Below are experts of layer 3 (counted from 0) of a mixture-of-experts language model. Rows are named router (the router's row for the expert), gate (a neuron's input weights, with its number), up (a neuron's input weights, with its number) and show model dimensions 0-159. Each number is 500 + 40 x the weight over its row's rms, rounded and kept within 0 to 999. Numbers have three digits each.
After each expert's rows: "mostly gets" lists some tokens that are sent to it at least half of the time. This comes from a sample of Wikipedia text that the model never trained on.

# expert 90
router:530495540422492508521544456534457554431456478536493510492542465493484491485558443516478436421539459476548498441591524518533509440586539463503563500477446502516531404447481475521434500467553483469524489527538495504470494556517485515436511500519567539507506599503440483528506460447491499531438584505536501444510522581455524536565502513543487485507470506444490531489485555501500478551516522502502554497508530511511440493516434492488455548485455493492519444550499506448503495451547479
gate0:441470443509537593531518494470472489526440496494541553449532481450456483490493498518533521483521509433440492535491520425584527458491489549495511588522540568466462556526509471426421506491512477548496484545435505493418465520489559457445466562469507513518522526449497557465518511439516505476500504441522541472553453463501516513561527480489537456498436499479429522472485501547554442553456502497540499512467536535577515504449563485368513490488564523497519485461516479475556514470480461
up0:513581495517459483554532489469523524469457570422491402512456484523446442488520470458468583483560538489474471463486496545518531551467509495540543539495475520520506571516527419491509470526497493485550445481519517557447438523453473481453512567518513446477511547509510483524473476609526534463462567472537477470530445445505548496524475491494495555523467439500481485471477469537503474541503510448541521519421473496554479408487493483494552514514472496490502553613481467543547418476498537
mostly gets: "-S", "-M", "-B", " non", "-b", " Se"

# expert 8
router:476492508485505412539509469528524500501536539544506466486541429483534527489558504486497510438538548475511554505430488574469519548482495434538438487530489438541455451472439534461511497510483518488483500515548592489530528472548412527524527486509483549523532458482523489582517483504471550512537555452534564454572489532613488565513528485532504516481522488430536534456457497494513533517588521539405423581526504508521509521474441506407480547460492549454560473574456550444492475429532473
gate0:454507422513550466536458471540431494486543472481491526446521523496515506502558490625510502481455482482542525432497554547507491508430488428518482480585497459525497507508513508586582458525507510478536496478572562529489444535498479509480506463608523443452549525579513482519424523446498516547515553510463588509466543546504468470471456466544444479545491467421499512500503585465479524435465520433457484506455535483506456467417470472458446514534515514497555474522532493530449412490498457
up0:497507446563468483483460507510526491504489487549563533470532475458519463457618517448568448485524493478574535473536607488472461478518518515487431551482512527513408509536505535525496490487542475426481497443521483489502534495501487527458483516513467483448478461559504491534555504513527481544437524457489499513518503528515574477457455446530423434517493489429490494532499485485455563556551562489514518487499527516467503575465520510475433475576459437525516475488529450544524560456445429
mostly gets: " more", "%", " known", " most", " former", " large"

# expert 9
router:434510497505548577558543444587517523521498490468550481531534490468495558527518469482440482470485520514464508437514466518514491520469598477521540468520483489554469490451462506556419514474499486459436450495526482526546516455494548503535574437473497520518441553435549450504509452555507523451467542476592520493471466536531464464469466496473497470536478416450555494458535513602471493505546564538501500498509481506465555487531482460471500574493490559403484364517572468548448466507545442
gate0:536543537522514506495474479605506506543447532488507512417496584470503408501539496503534446594545472471521464508514482502431406508441446486485443464470491454485499545452499496528447456531545487478554489438522564510557450494488548496564477568447474544572474577495515502550516448445509501519487504469461480523444493466427439499454428479509470482509477515506492471515449461495493512532473505586542427610469512552541483499464599528470566545525451478467524476508555427473508482386454532
up0:425467566542499492400472504515524452437536504534511513419505509511551479409503517485416490452515470552439534558530494532518494479463489518497497513522471571526496562575473501551544525537415598474477529521555533471505460471521533465465460463466586477501469473534514466525583508588493504503521522512497533478498560567552566555531501494549498468545440567546557455502519527389499469566532573545510539516575482445518533506468456517490494462472555523518474508514489561511510522563520492
mostly gets: " born", " death", " birth", " debut", "born", " injury"

# expert 33
router:459508513574505469488518566481472523427481471557496518503506371431534518433543441456444515487490505514499445484543529551483543409519533512494485489487467491510495457522469510579448562489456467445499483509527535498543512493463466484503466545523483521516482573455501484480566469481493438491438526475517495438495464486487478477511468501496505519460512538507523553456460466512414460545538643560489545513517551534497524488497486461434557560481448562473502501511560521541514505524519484
gate0:533598512495520534464528552533522463498532496530551554444525541511481518459528520445456453539506504543535500492520585528541536600453466527497560542521524579463537490614519518523550527507482409482536487497499520466507553609590546452522503427485524485544542546546533470538452583480491495441524440587507494506525521512532518483473469521475491502515538464530523528437550524474516487459493492524512540495545440551464452486493468507470482557450460544506501518593549518484519369481528508
up0:508474495512524507511515489529516514516488519482467532450527526484433471458483424559522507402490567532496597392499469401437430551499524500477469371498491556529518544534523481539393441492559536482404502479458472463458548557479448510519540468527528499517532445463515587480489443455521499488521513516505505490536467530489474462495520525420520581480525528523417506472518520479388452471518485543479502461562482480514485454488524503527481510512475437496474493487581495530570466537519463
mostly gets: " film", " album", " song", " book", " story", " films"

# expert 63
router:493533437483553466542535526476492472443509475522472496516530406465483529530500466484478491474498524469454547423506487550471483513493552466457581470510402506539447475524440480504477464544492506393469531428542526504510488507512488423462528549540459504523453520487504485515454479519523455450474641495489506433472505522609531480551496442497517537471497494459479523430496482503419497523551488509531570550503578542429560496483511503514487555526451530476473491573504487587459504502488473
gate0:541504483498459586510575579499508590538599467453454484471502533462498437490489503439513492460529511545522506448496478490499507476453525549544479552512556539560498438491511442530502516541531580523478524536504528497487498493500560500531458488521547540476506475496448492480429449577524489552471555518471509489462519419469527472545528536554500533473514475488582458542519488480522484516449478489551520456547527507452534443479504493520544508531496460446528488501550465473495578443516530
up0:533499476412502542506483586495435443462518523526469498487467502475478532473466548456576514540479463453531559486452532528527500450492484542541484532541539497517519471407512507566481452528548552487471528566473438530469578495534632469455467518497512501491528497481504497449456510514452477561481558546455489499501508459487562523553462486543459569474507519493535465520551513468494522560509547507520514528534480540484536551484554468541547544488482546490536516469529544523455570515442521
mostly gets: " Street", " River", " Avenue", " Hall", " Battle", " School"

# expert 4
router:453458552521528529564571490561519523502470486473571496484568469470516565516520434413494492469497545521518472462481501575466469472546492484519556483477449494459475443508447471540405511553438519494461453541546565439495519466482532483478538481452509463491483532444524507554541505448513491494486460521541501487493488503511567553500543467568552493511422490424492515498487501520469483492518546505494531544536559451504543440441392448481480512539486560466542544563521533549521552461531544
gate0:461525495507513545538539547506473509475536495473491459484504508467506490525502430503518498484455490500506514535486501494566481490531571493495519500559523413424480512487583428479507474528437522499461462477473520539448468501500492518476520439478522522404434497502523542602508496545497481476491499418510487495551480469499583580461472548512491526477528463432450444485457499503480450433548515605503539474529549505537446450534444532511497444457482425504508528489386496494476501429522480
up0:532483532453454504491495439452435389493506502483493570487573515476523524512549475532576542446470435541533502554482477508522500587463478479491467511496516449505513507500520536418525540571527534510515490581507520489524490487432489346496464536503540511516569441434496552456452511528481478554526518555472536482538490490525487482555557512472463503487568462525545543480535480470547547486491453453518509494482481434456489549515544406462459473508495476518517482488518453509428500590533422
mostly gets: " JPL", " MPC", " Website", " Genus", "Scientific", " Phylum"

# expert 38
router:463548538473491497546544453526418493450493536534489546486596494457521502453523444518493413443457458452550560445463446511461585528482495441453523498502518498514477474454466471524454491497501459482437462538486513540492494483578506491491464501522486508520474527467483441535523500519560459530436598573567538448508517504506551504541587485476479501442468441474497521473524552463420461505536537537601510559496502464497494502524472530487472526470496483459525466507497552505421494524511444
gate0:472584561457544478578538460477531542538535543486495445508579409492526500537498508434511490504459482474452513559522487580462451546463541476562570519479484471496458494539504426516438471500503479481445508497513581532543450604527450508434543508415497472501494643532510524541471472509499466486506570511555530472501498515493637462526506500451481497465466520398430503486497535495504549462462525517522457465520489543501456476446461509544513512526570508454514527467511516485454487482577508
up0:481506525488453495470491547508570508482519516523482475484517494573539490495502466531499497509534452553457498460489477452492528418548525534504399462544498485465450534586489480537455521452510528482484516482501504457513561525471491537512531404509464454500499466528540455499535513502474586557568485511487518474503501631492443399470486461488532455491433575536551553448525440427434504440545521489520502466505479470464452515446471458532474507551502527495464505502490453477488495482525581
mostly gets: "oph", "v", "h", "sh", "ph", "-h"

# expert 51
router:540486547421533502571550427500450504482510497493436435592540464531570535467546467479529400448514459454483531451444427504485572550568572432460498471495487461487511421460422443512557541484490497448443486513514498517504536573481588529553524524529513464540526519437513436550474460526455495559516556553578528463552461516488460491509546473543460494487475484538495530459511474489471426495474574483538545514495530498482510454477454489441536477475434515426499488578486510518467455503542519
gate1:488485471497512531482506455568444548456497446535495498541539487421466490463474439525456438522545534488566530475506477465450497381549518496492508486487491556508473440540468479559520504443535483468506486467494498523493559528544529412469451573562564503497419534487510494537465464528511532477500585494554464473511503505465513472517590530546534447525489451530489471464538432537510471524489421486505528496524485473494530543504563548444543563530479473443573458485474499497529508486545473
up1:553494525504482497544537524474454522549506507540553503509471529526502559432475508535527534416542488462586488502486507484426503424497456492448480516460526525491517482541521434571485455587557515534467516472457473518517506494509510436423453486516545499510496549504457498462554407529517550495446540567473527422513504454474487495545507537510575512500496451476447541475498451523441523544458447463500524535523469530490514481545468448512505542532410459565544497479507509507559560457541443
mostly gets: " n", " Sam", " Bob", " cl", " Jim", " Tom"

# expert 91
router:432437494536600503530513468540517409500522502516502478450529388463578536426533476507428449481468472440436475496485516523468524486528519455520491508455483491538494400510403471545492488553478441448480507427522479499579526527501530484509503569502509529470489469532608447534527497486475509532506495528453560506576464519530548490540545484536502466500484508497471435439484514473433528470535531570535545504490496469462463524552497541422493568484465502463492421582494523510487521463513479
gate0:435526518485510543469474477512511524524420527530472554455481472448570510503451504535422553479477584523507563539527567478465460543466468513515515462464502514504529508457463601513457495503477453497547546515505479458560469527528524553464446498454529502459477455485543533468449517511493490432501505481503457533523482514561434476440444484496568473593524486525462462538525551556558523524489478496521388572463553478468495496465483525459508470510563476524488413476543544466519477445493532
up0:483489521529454594474541461522511469407478454548513596458482511503410524503493535472476473475541540557501472558452540481514524449562509527507537531513462508461563634483436532506464428508545481480511525521493521479468599524533581439446502461500505501547444527520495487486487505565523407536485491530491462503503566495434561473496480487488434546498511521504491525502520491483430494494484553497492487540533542504487525495448486469500530540467568499459530464545477517449520506497481493
mostly gets: " school", " station", " city", " district", " club", " area"

# expert 12
router:513497547426506501466558457485508546408510495528514463494580493446463556520496485479441505446531504505467465486483503581400486480521560491524541443515434513505494448480448543504489487487526475414429506513565568486497518478530447509431522500440443500466488548484515441576576417465482464485504552499502521440497469548484447436490507537503514582524486532503504514478499528512461431449528545513517483499532510532536503524512496469494543542401380528492503454596480487514537474453502513
gate0:420519472466472526531588509491457540510469521499482488469444547494532426474591490567455471507479544488536519479596464491547502475494511520483544427447512522553501576526505529487559426518473539485537484476529556450582410477558531521487485522495431510443516527545472517499512502426465474462504456481427510500517505553432517530465514444581548517486449523479440450469496516479500502512482520507511506526458477495482519490512484524509509412503445488549504478472506482524468446574488448
up0:512430553512536498538495498498478531559489526501501511519454560493510503494525553462543505509473458538526467456469510531602438553491467507498525420521486509544523524549471452532493483581594524557498561568483520539488485441466492587578444437462547505462513441526459528520459477514543473487501519516520493464505455469481544482566427491515481469437526488480525484562546467523514549427500499442553501561458487478538472504498515600547613504537487489478558552473475518508518528445454533
mostly gets: " same", " main", " major", " political", " special", " new"

# expert 61
router:447459465545465489542572432523457528458518491476504529532511424543522507470531452499440507468500468464565491444462473548561510492554472486495521503495495486500486479417457501465475530506503504507457524543577539560613547510544503535491533590575510503562446530452535466553496472460474532476485534528516545374491499518522517497521526498569487521461497507519447548477507544444491492462587465533497496512523552535470578523509492518467487512493470473471531466507490516549512500484474491
gate0:487454534502525589448483495447490474528555476511558523469555521562520588506502507544496446492569472470479434475524480514486442550513516465530465490568545463530498520494534536505483471432516494509552559585508539450552498495513496462467521511527508479610471525530472540551480538505509518519510516541549479457499465503494456452549463455596504463521533570532518476473502562570515559547478522535520505492540507498474555490526514481437472513548447544512488430466486525586471479505580406
up0:452448492524563501513431554579501469487457491591448499450520534512501492480515445472459545557451554492453500524418476519511506503530499526505524530475450490417485439431484549485516487516528483433488494462540544590475520460428536508508544546507493476438524406444521503519529467411521514457556483524526503524477470477478493542450417560502518540555444461532505497478506523452505532525485503504433586516462503472508482550517515453558545466393536473455456555512503515491519517544462528
mostly gets: " By", "By", " #"

# expert 37
router:474513572485564472498566492573413467453499518507540478496592471461488458407493502470481493432510490434542455462460457608489545496531570496480565462482477437531461433503503454476526505519522440446503467556525582513540508501509492452484449509529440467570498508413477433511562494490469505423492516520554562452517483489553503481493539505508491494473493470473513526411513486507454493446538526551522513536479481464449492425566478566468469504499509499487509503543529622599452525500496497
gate3:500463515538510473484541473489489434483436465571471478467540475505467519497444502449514545492494502424487457586510531483536528480485527552491482448527514454521435550517512482371542516618481525463505483537481498432448475517467479465440481506543450500525534567477497506528520561471451536459474534436505575498538580447525493538434577482497496484520525511436557563489485407559549401553464572538426540527510534495405478466482429462548494460531527506488523525454533467562552518571445534
up3:490435496530451531517490475423476556453540479520507532367560464495549567535482510521467507475482449451495497413463514493554428546519505479498535462552453573524492524578465479528404489521587493500509536454475457473540481501563464507454547461379495516482521454546482528539508496454511514538544471485498437550441576543531504475598515517520506531471499547496452469540397486510429522484463504475594526517437456506489485524467523471437527483534455542539428457497429457415485467513499460
mostly gets: "ass", "ss", "str", "č", "uc", "erv"

# expert 80
router:518492523520548485521590401526529480467397487483522506473576433501524476523566480442462470498474468491497512465564521578441494431470485428493572474432513542555488428466443467500497539502486486477442491472528496506526509523506456532530513496475462519499492522457571414537526529461526478438438506517538533473474491507551514502543477436509559493474506454464466586516455440545480460570594548567508559515518521524509488524484455449467522541514446560469472518502503564502492573431532532
gate0:514496527482480475441485412502529507528473486517621499518509484486498506535506526525533410419484421490508466480545473507463490416544509582438586599475451483569509501479469472539519575479530508487538457549492472452446502490520505506500537468529398487488540501465491528508526509521437452536514544506455450427550478455625515497560452484507489516493526512520480486432530472485541491499504460536557509464440498475434599491470511489525500541513450440467480512553501518532515497484439528
up0:524535470467592520509473504436462513506512453464537550491498425551595498490457515466531507504577467529546496423515419501531518441489514477484412452512523540526486483500450524462516447478586514491426539487478464507530488450482529486565515454434493443541489525543511500521501432583496458458447526510569489477418473564545582535497505522594496423535534495505475503563558508495519476403541560479500562481533482431527426483486501488523501472481474529518488427511470449458470529526456506
mostly gets: " title", " bronze", " championship", " QF", " No", "Gls"

# expert 56
router:480506519484561494468511534572543560471593441546485471510466458454565470474478463496477448433518522414548479497551523626426544446535563494548483541514493439470529460438462544469490463541451536476466533488529488530504544487495531515563500543544414441515465480474489506509543472483497463468494546531540512456498499516475489448513510493447507508512498580474526504476482535400449462482509541540514534524485486510474483547509491533471517552469417522487484473538456515496448504510523501
gate1:432491416463529520478496531509511512499423559516508530548520537530488484559555438563516528511442499466495555490582498537485437513473490509535514484434511448490531518452520517584574414527514451511601508514503442526609488575555535492514444491504534462455500514493486520435482527489553477480583523473500443518495526444512414539511463480485465565477432573570454561511475559446493518484503507432522545480476471513489519513583517507454473528531512475524499556544495427468530478481480466
up1:533430513489518552517498495402507514514458493426533531556485480545511450485519432497546518552501524469474553529535495495472500476575473481472546514576506484482500506527528438488538522497454404475540472524480475542515564496510594522545451541489489443530487521468484548481537464494479558516485469504561524433541420396506437560478518437463486580558438472541476432596503553484517489480479461449517486500461532524491507537487506544524507488513462469475495517453438468414542583541447500
mostly gets: " UTC", " zone", " Cinematography"

# expert 43
router:520510475473475540512552459529461584446544483550507449533512399545532503499542449562510487486535480480500432410472464571506518507560461436505495513498494508522528443489492552505510482474513534509444496514524523521457538525546496562517496506458501515544534492378549427527483384473513410494524475468542563440489500506521522428437523511533434538519481503426462491517581522514452419475488575499532558487518475430476485544539488553489478539509506508490499486572529529555497469489499522
gate0:501481564502491498532566544466472507500500493522503497467550520565448453500499497469453454533529569497538505472466477564465460523457531472454474478547517543484518517547510533539547526509515545445512447510522472527454471488495465573426565501441506480497516425539534381511507521532510508456571534518483496537465495464511522556496477499611530514560508524525587516529502533530425500527545524570550519468486475432487523479468469569464501453454448476496534483515511548518497552501586585
up0:474511538479519488507501510493540517484553547531524483478541429500606479512536502513505560559564495473555477524494488499460433582447442454479456511444482520475503481515507528506540519496513586531609446440480534497537465420489494510515554500521505526517558467552508514483485529536489451455449516518477506540486509413505520478498495490472528466467501534468558540564501526464535504455469480560580525517495474410539521518537447604469407480437529484436498495496483589467487535460518560
mostly gets: " under", " c", " co", " head", " short", " full"

# expert 18
router:483561582505520489502549542526518553434515469473509517498545520499486504457551450490449497529522504487500520471458540509433479565497521546525521502569522453467528409518454464454481503527534545433452484508524474531539527502505550428483497548473484594485462520447558421501518430473527536521511551523588554425484512465540567453538543509533458478496460549499530491471528495421505499487533553554498515471514535423434555510580439556549486576477431451476509393507542503527462494461502480
gate0:491492526474444528513521461514539529510566527497528519451557505531457428465504506465483482501503545446519516518542416497554438434478454439524523432442443497571563470514436488540481510497519525543412517535498504425604494436507481591505470547478441423479529530438547628537476464519456481540585533543525469515446552465498479508490465468422476495466476488520463469543495476476511526544462543481520475512451539585429541472482516503552555549542527451415488483486484501458498559499509563
up0:442481544515469549541500486422504544544489467445464545474500464451450529425474515459524463525441470499501491483469518510463466451479560508478470507492473507519447536538585527495558449462494498500521517511502493526500523544527479450492534553531529516460482505462509522425485516365546451507483485429554555468447453542493466415569565457498483496581596475424436563422462528478486517546459483463437460480556499455454523555485460399454490506525540552519482453492552495569480441546532469
mostly gets: " between", " where", " about", " $", "″N", " around"

# expert 74
router:511530530518519534494514553550518553509486472490466496543540408490493543530543442521431528485527504527534516504494475476462457512585525456477511481494441427472477446432405433544470508555480516424465465578543478489467498471534534400577496473529525478465461505442510461510517482501494532469455519558517578491457435528544598460453501433508457512439539492528503521464466487438434428497471499571536453496495569497440465492500488457499541517549457521482527438544542517501461529518510470
gate0:508511498558545460537567484585512527536479414541541509519543557454459497482495499393517534460560468475469485466543459472473520477502567524537508572444516501453514497469510506489463460511594517507407512612491600480523461519493490487490476493500445489517541534495461488521506457510525507549532493536466492476539477559488553451478550504564480468453482508468524458524494554493496503490526537516548538494563525525538491516548475455509457626546478489464612544548462504540478494505483510
up0:520514521526505527500502569588534498536482465497513559562535497467503563565474476433513497484540511487538500498538515534480451447544542514556475593426539491471483511451537402493419483517548481502463535544558521523499578494517488523468490477508506457482521556546435505527489496500553438568460527480447457498517495559530546483460524529504467465528454484469525452547486483533517555481523531493517528554523474543508520464524467423477555560486469542544581547527427515526486480499448449
mostly gets: " he", " she", " they", " Award", " He", " Awards"

# expert 6
router:498547569464485523494503495585472442507516477541527544485508460530467534490506488545428405439501432517524486444504515544476490455563531415488496487482458484540518488492491499493460482474477466455429473504530519500555499491544544520473454521523420530524517454461504405532526467431494517499537560544585474475540477558458520481513499487532529554478460490483506487459511551535414476504506500515537489511539496500463504510559487471474457525466452465473519439565552455473425497524500485
gate3:494611518425436534454564504480427468447444488556521479484507548458487477461515494417395524550467534493469475511507478502476526562479515475515543525475453490517511535493538491443531529451490443521467491516518505408506465551422502530425503542484427479539556502534547481540466504520497480469523558550599535505546479568504457481473521436530551443512529442504509525577411512499450516427534470499500476558494519466522496444561462518460487506460514520529509555549541549494512470452475540
up3:500395478576495437510535498510497494502443575461549502524503430463511423537620476486550572498509480437567558459633538540500469439541454486509576524546457544503452415519475438512508453517441481477497442468519499430468573528504505478476505505452466519511476482549447509499449465499543525555582534405394562498512514498503445483463474459445496529470475526471525503464496456553486481534523538510452522503375467432479499522510425521497500508495594490481480456495483507507480523473489457
mostly gets: "ensis", "oma", "io", "eni", "ili", "illus"

# expert 26
router:535494464520500486473569508484519485429508533473537482464502464504525493478462481509464481444432445473522465437537529613539450521519526472505501488475527548456528474461453506487549484453542479432456464537572545521470492433518453444501498520459540589537535489431530475512474502531520533472446537528481472457491496484540538438499566529441518538554403485489550458492484495520438464470583544491443594500528446523516525476512515500482511520486529526468506491544565473502420433454484533
gate1:539520534526481578536505414504538439432476539550485545568553565571472449555479521484495492419521464460532521483561502511509480501481560485522462522390475472519489514469464479485487513484449479487517538525510563471456479506401454520498505558544534570560509494477483455481466483480557503477442437522501498459496550446475476426563465471535531486495504509503519503530482502506405494536521529479445463567490584503521546526459485525457474483499546541483509564470525513459461533481610449
up1:500492507505463530569511504506501535526496447498454573522491520503511376504424412500531454453472483517450454499550601409506519485477484507472431555468531464494514489456451578427450475482415525464508515490470528518497460503499481457509497483524478502426474531500515462485473540459511538478477495437464532486552506494551503487516468557489497535501556502563554455477460477462443526525538487543487522481436530537526472440523476481495538467478495543431537480465469505482524490568536460
mostly gets: " left", " km", " along", " off", " section", " down"

# expert 64
router:507464550483462488567561532510514496519487526490511490520554460450483511474565440418420496408467479432519504506573491553484515567500507522545504475535486485452573468509381501502469502502454551453525426571508509512533540509471521451528505546458513492528536537493496482561562458534406489406415540483492560459507488524541496505418490539514464503474455525509554558536443508512473474462533520577503507502523512470436535513527474522522550536506560508519465483565598535495381462511489518
gate0:454570433552455452544446497501526461517488538498508500525535469535472490492553461515487478517523455510458530445517455473448556459521597428493495490464564512541468519517490518500493492456463491550561469500493517456578527550506514525530521526501465511431480511482542525441508456486572594457547455518523591490459442462518479525489567517507400448483512478488472494455482471524502479499530512507521467515502520537483503462528484414463542560521545522562495453414487515499532469501478540
up0:543472561458436518431528544499453528533439413512507426466521498507506524496542495479461508483593569591505480451438521452503540495471504486451527476545511508466517494550504527468513537458445528451460546499509509570464561479488482532523403464521492499453503457488537444475522489502533550473506506518553438469544561481477478477459551495493515513444498478529463552535459550502425503503508497476545527411503487492538426450447444538451461486558539503449538521535522466411559459472532528
mostly gets: " all", " both", " end", " others", " those", " list"

# expert 54
router:457467529548526563538582438515478525487534462471484498561562443485511539508519481486510433488537510475594484482461500548490500496486507440459541493471491508542522396536457542465516502504494488397377440513493513504495569514541489451513413463452476500459461460563527424498501497574497501419544547484523584480522501551560533494566515475492531508490432524452500544478479491479490424486549503505513504519437476522478470421524502491469546570473440525450452466503475547493508494521541500
gate0:482427479570452505429497474474540500545530468456571530476475518440474432545501481451536464470515490506422523469440475473470532390510396542525447403534435527513467529498475493464507451521495484492415498462534513492502583457437561521535535530525556484497552511455432522487498455481477520518467442475513479462489516518439508479470493478451479531420494474472502509520508516405455501531519540462574489564494557511530500550413514534541534460489558525513498470495510524506499596523452586
up0:483584475477504483475494538533536493470545475553418560505407439518481488504536524539436520491565486486543484507520564523479433524491540535557437549527517475450475589502480428514517513492465535420510473557527549519475503524518543561487476541560561423516502518487557502497481616523510508547485552519499543520526476491452479465490458498445552509495525495492516484468411446396465424518514545543489562429486523532529422491525551559509469520509478553438541521485515495493488484390477502
mostly gets: "|", "|---|---|---|---|---|---|\n", "%\n", "|---|---|---|---|---|---|---|\n", "|---|---|---|---|---|\n", " originally"

# expert 83
router:545543513509538489477469454544486533453511443512450537520561503501557507495464456445487429418477434450532452499524443576451496513474578458446521524500448473501456518513446479481511517478450514457470510506560480498501531606526522512472513540467453542471481459451569478469593437510485439521455568492500549473564462488516553514488470488547501482545462515422547499526499461468441460464519548597467517543452478477489539542550439479453504563462439462485491476549534468499490477454562455
gate0:518517459502559522588565476496535453489456545516478518503497416517420435498493550444456465480443406518493527540540452504472547495482537521460500499472506478497490503452539495500493452505478469501464561472551485479523491534546494546529479519497439484467520555547538407491490457456422459436383484500557524511472519479494517567486446527535466478439541572432541529506492535471543460464483477520472558548431468505487505529552465479530547478536527466477497502505460509498503506524481531
up0:544499478516483501443558486466531467548509506506556530582469444450431478483466522429582505512485541527478542473513551578537567467484491457447422575505534563458512470465547505441551421502497440532497608501601454509496453510461515485535501473455515533479564523511520413497498407441420473513468517529520504487478539568466533482513464531491539493488585491441526505510470529472516535506462550519472480520506429474544516587496493481533476517488457526520513500477510551544427524493468518
mostly gets: " =\n\n", " largest", " www", "://", "disambiguation", " List"

# expert 39
router:536483498492500560520500510527491461559476435549543432528557456511526565453564465483536451517491454432494504479542504514458497517516534480574497436431482423496513460557475487492459505513504434491433470577556535552490528534454475490477527504451539472428523526496507445530548494402511541532452448523482548409448498547458491523511541487435482507475561507398467530477570433478456465480557528548583542521492473459475484493464435441445470535503473482439541528535556505497433530468551537
gate0:501473522473513554391541582503440515519483459568550571496484438470546565492483511457497527441501486441477515525469469396506518518547512525504556535527512515511529500492500552500511520526468462561465526515494510547488530476497577533501496548581484481452496464491489531507478524458516448505484489495526489531463539499500477569592497480461466523513484525479471498535530509445535530505553512483501470499448445531429523553524540471567525509537544551495561499488500512524538473604464463
up0:456514494484514496490517405466518529485556549421493516437460566550480450491568523470509473531526543517580469500563517489492495448499394502508495475509572455526443505481568398518451501459509508551447440484499508482515368487513480567496464457438537538538476534536515442499484523488472494545481524490567540491531502520507486487454430552493457455500453404441477441405443560530494462586490554520497461518536537535481498499464531522463438546556456520453549477446521535438448530506570510
mostly gets: " (", "(", " [", "(s", " (\"", "{"

# expert 35
router:527472481565517526466586522542463525527463478487431522546500499475494588467538508466439455412539527454568537462549497573471527439534551460529487545439408453524537489457465472500520550473434530415476461517542546497489526483464423550495413512460513530507453527492485474502516518591520501507548545529503545465489578486500502558529547492442415578444515533428509512442489527423463521520486513496512553535533595507532532498517483456423495568476431542410589480562521534507496452502523531
gate0:534561473529511535479525607537470500577432514492468430451570480450525507552524562506547438481468490450523502452533466498484526487513533444506494506471459517515478551490476480478508500528482535480519437432483451513511470451453461483469509488485434517542497558538415534517485500485518462505454521486518446558542505506527489503542394487484490491444465509505515492487495428580518550468483481549444554569530458517475548402582521493466467482519458488515527526474548533451574473566489506
up0:512526524477483532477488619603466581572428565500488432514581545422526530480531483520556480476471470459417530451551496580557471511474532544522531507420519523473532562527484521520463449494565466495517500492474500503449482469504424528523457455524482496525497529550530527474484541517531511456382548443498439534487503524496535510579436489548499559505495518490522517474480494490469491506453574541472563423500482538483503494527555474405514549464439447526508519471548515481559436541510492
mostly gets: " and", " &", " or", " nor", " And", "/D"

# expert 65
router:457455518468565533496553530493467532467534539495480448483565503522487559456569433523468500464494512499487514473521534516502540388550504430514537492502478467499481387496491403491517534551474528507462521558578589544548485448576480482487519522508468542547367475414501484561538499403479508495519536502589491494562458591570538538504495494466424512492493518431469523517525531492525405485549574497547497465547508478477424532466521508428486539478531522437547503505514489548503543463484439
gate0:511425528502487434549513514516500424493511461551441540436470503441551485409411461495458475534447486507513480493545482462494554459489496486559468482510505422624534503445473476522443548439444503508469571428570536504403521585499428423566519502504552483485537492446533496520482497492492540502502492491455490515514578578444489501391524537464555548463445509508551545525448505456535568489535460458416519505472602496531466522520500522454523553522474440536512504488540427481437444508500505
up0:439583436508484508501424561473518585458480490440578451531543514545517548468526559458561558506575506461485489493542497531441528487502526526501488475512516532456489462602528513619456506465502524520471464508488475488558496446557542599556491525483514447516523543613474507480496524456548469503494508516535463531486428474546455469549517520549438496482564482549445491489543459540494443501442553511455549428491367496493523483520538482474500478529446513533473457486459580561552545540490497
mostly gets: ";\n", "-", "*\n", "})\n", ");\n", "\n"

# expert 46
router:468510534534510529495581435512479460472473488580482510500566457507512497464522468478398477453491505460561554386525483531486513502466532462475557515553452502520551471483450448456455508522463523425448487476502485498517513545482484450447426534542505518499486494477489447565505469523529536439504549520509527452537445552543513485541504490509530497445520529455510547458484502475460399505551510524498548554492504491428546464521460465476495526489521499488539503582571543469483438460473512
gate2:563472486510520501508523455534507533542507449542530445514455487468529519508439479489524435477498520538471476490487516500495499439467448542546495442508577432496593558444444491515548567550469501454541475507521435503562522506480470535486559492494455537476505550549535436494459457490483500463522490517581483441538453471522488539459531553515515512455539478489546464583469559509531483489541569499470502552468422567506482544457496455539527487514510531494545485533456531557503532391532460
up2:499514578539500500483486434451518520548505485559507461416566456467485456509470544498578441468522452499489440553439493473540512442509493520526454444499552491519471539526512540551543556534504487481532524542509495513465450411420547550511507459555509456516578498504495525506418450464455486538428427562551528511435577461535451521446461540556486447451553547504550469483566523478536512473562485468514505472461570477504567472512546467561480487461528484488538556483469526482515455411479526
mostly gets: "kar", "bach", "stad", "kov", "stein", "ek"

# expert 22
router:507528490469513475532546535489454560435489492524443421500527449501528587520532422494535495407485478463489500455536495530456559439512524439453515516596478437508440406536453532478511497485516527460460476515554501483484587527500495489468517508536492495453468504462501407540498516502490486453489537460518489436543481521463549503495524501518488504420513445469532545478542507448462438483525544555478499477532476539484545487577539544461510636527487484456503499510506511568498514501498480
gate1:578526480480468465478578530472457473448570471492536502505494472551452553493490500489520478450489542525474539513526523485425478490501438422486505388449557461578540491460462544432433539468494465456424501489517466438434444546474481488526449487482539386448487474513494483555526457522494485464484453520505486485544479466486436525461452528533469419415439484476523458476531556477482460469409530480517507480552438481498429539443539468582596562500500584485503498490485438507446529510527519
up1:476455498511540508503527428446576529567530571474537543513467441561512470419456472516505430474538466478508471436485511455503495496510491512522450501430430535495479465514541479543503436522511438446464500488525533484437490523448532568563531482507498446466476512481504478460508524455455539552482505478528498507487507496474473561516486515489538473547452484446470522550486546511492565537541516399500529451443546558590477497514521493489507489479459474488549551458548540555429499455550566
mostly gets: " K", " F", " M", " S", " R", " C"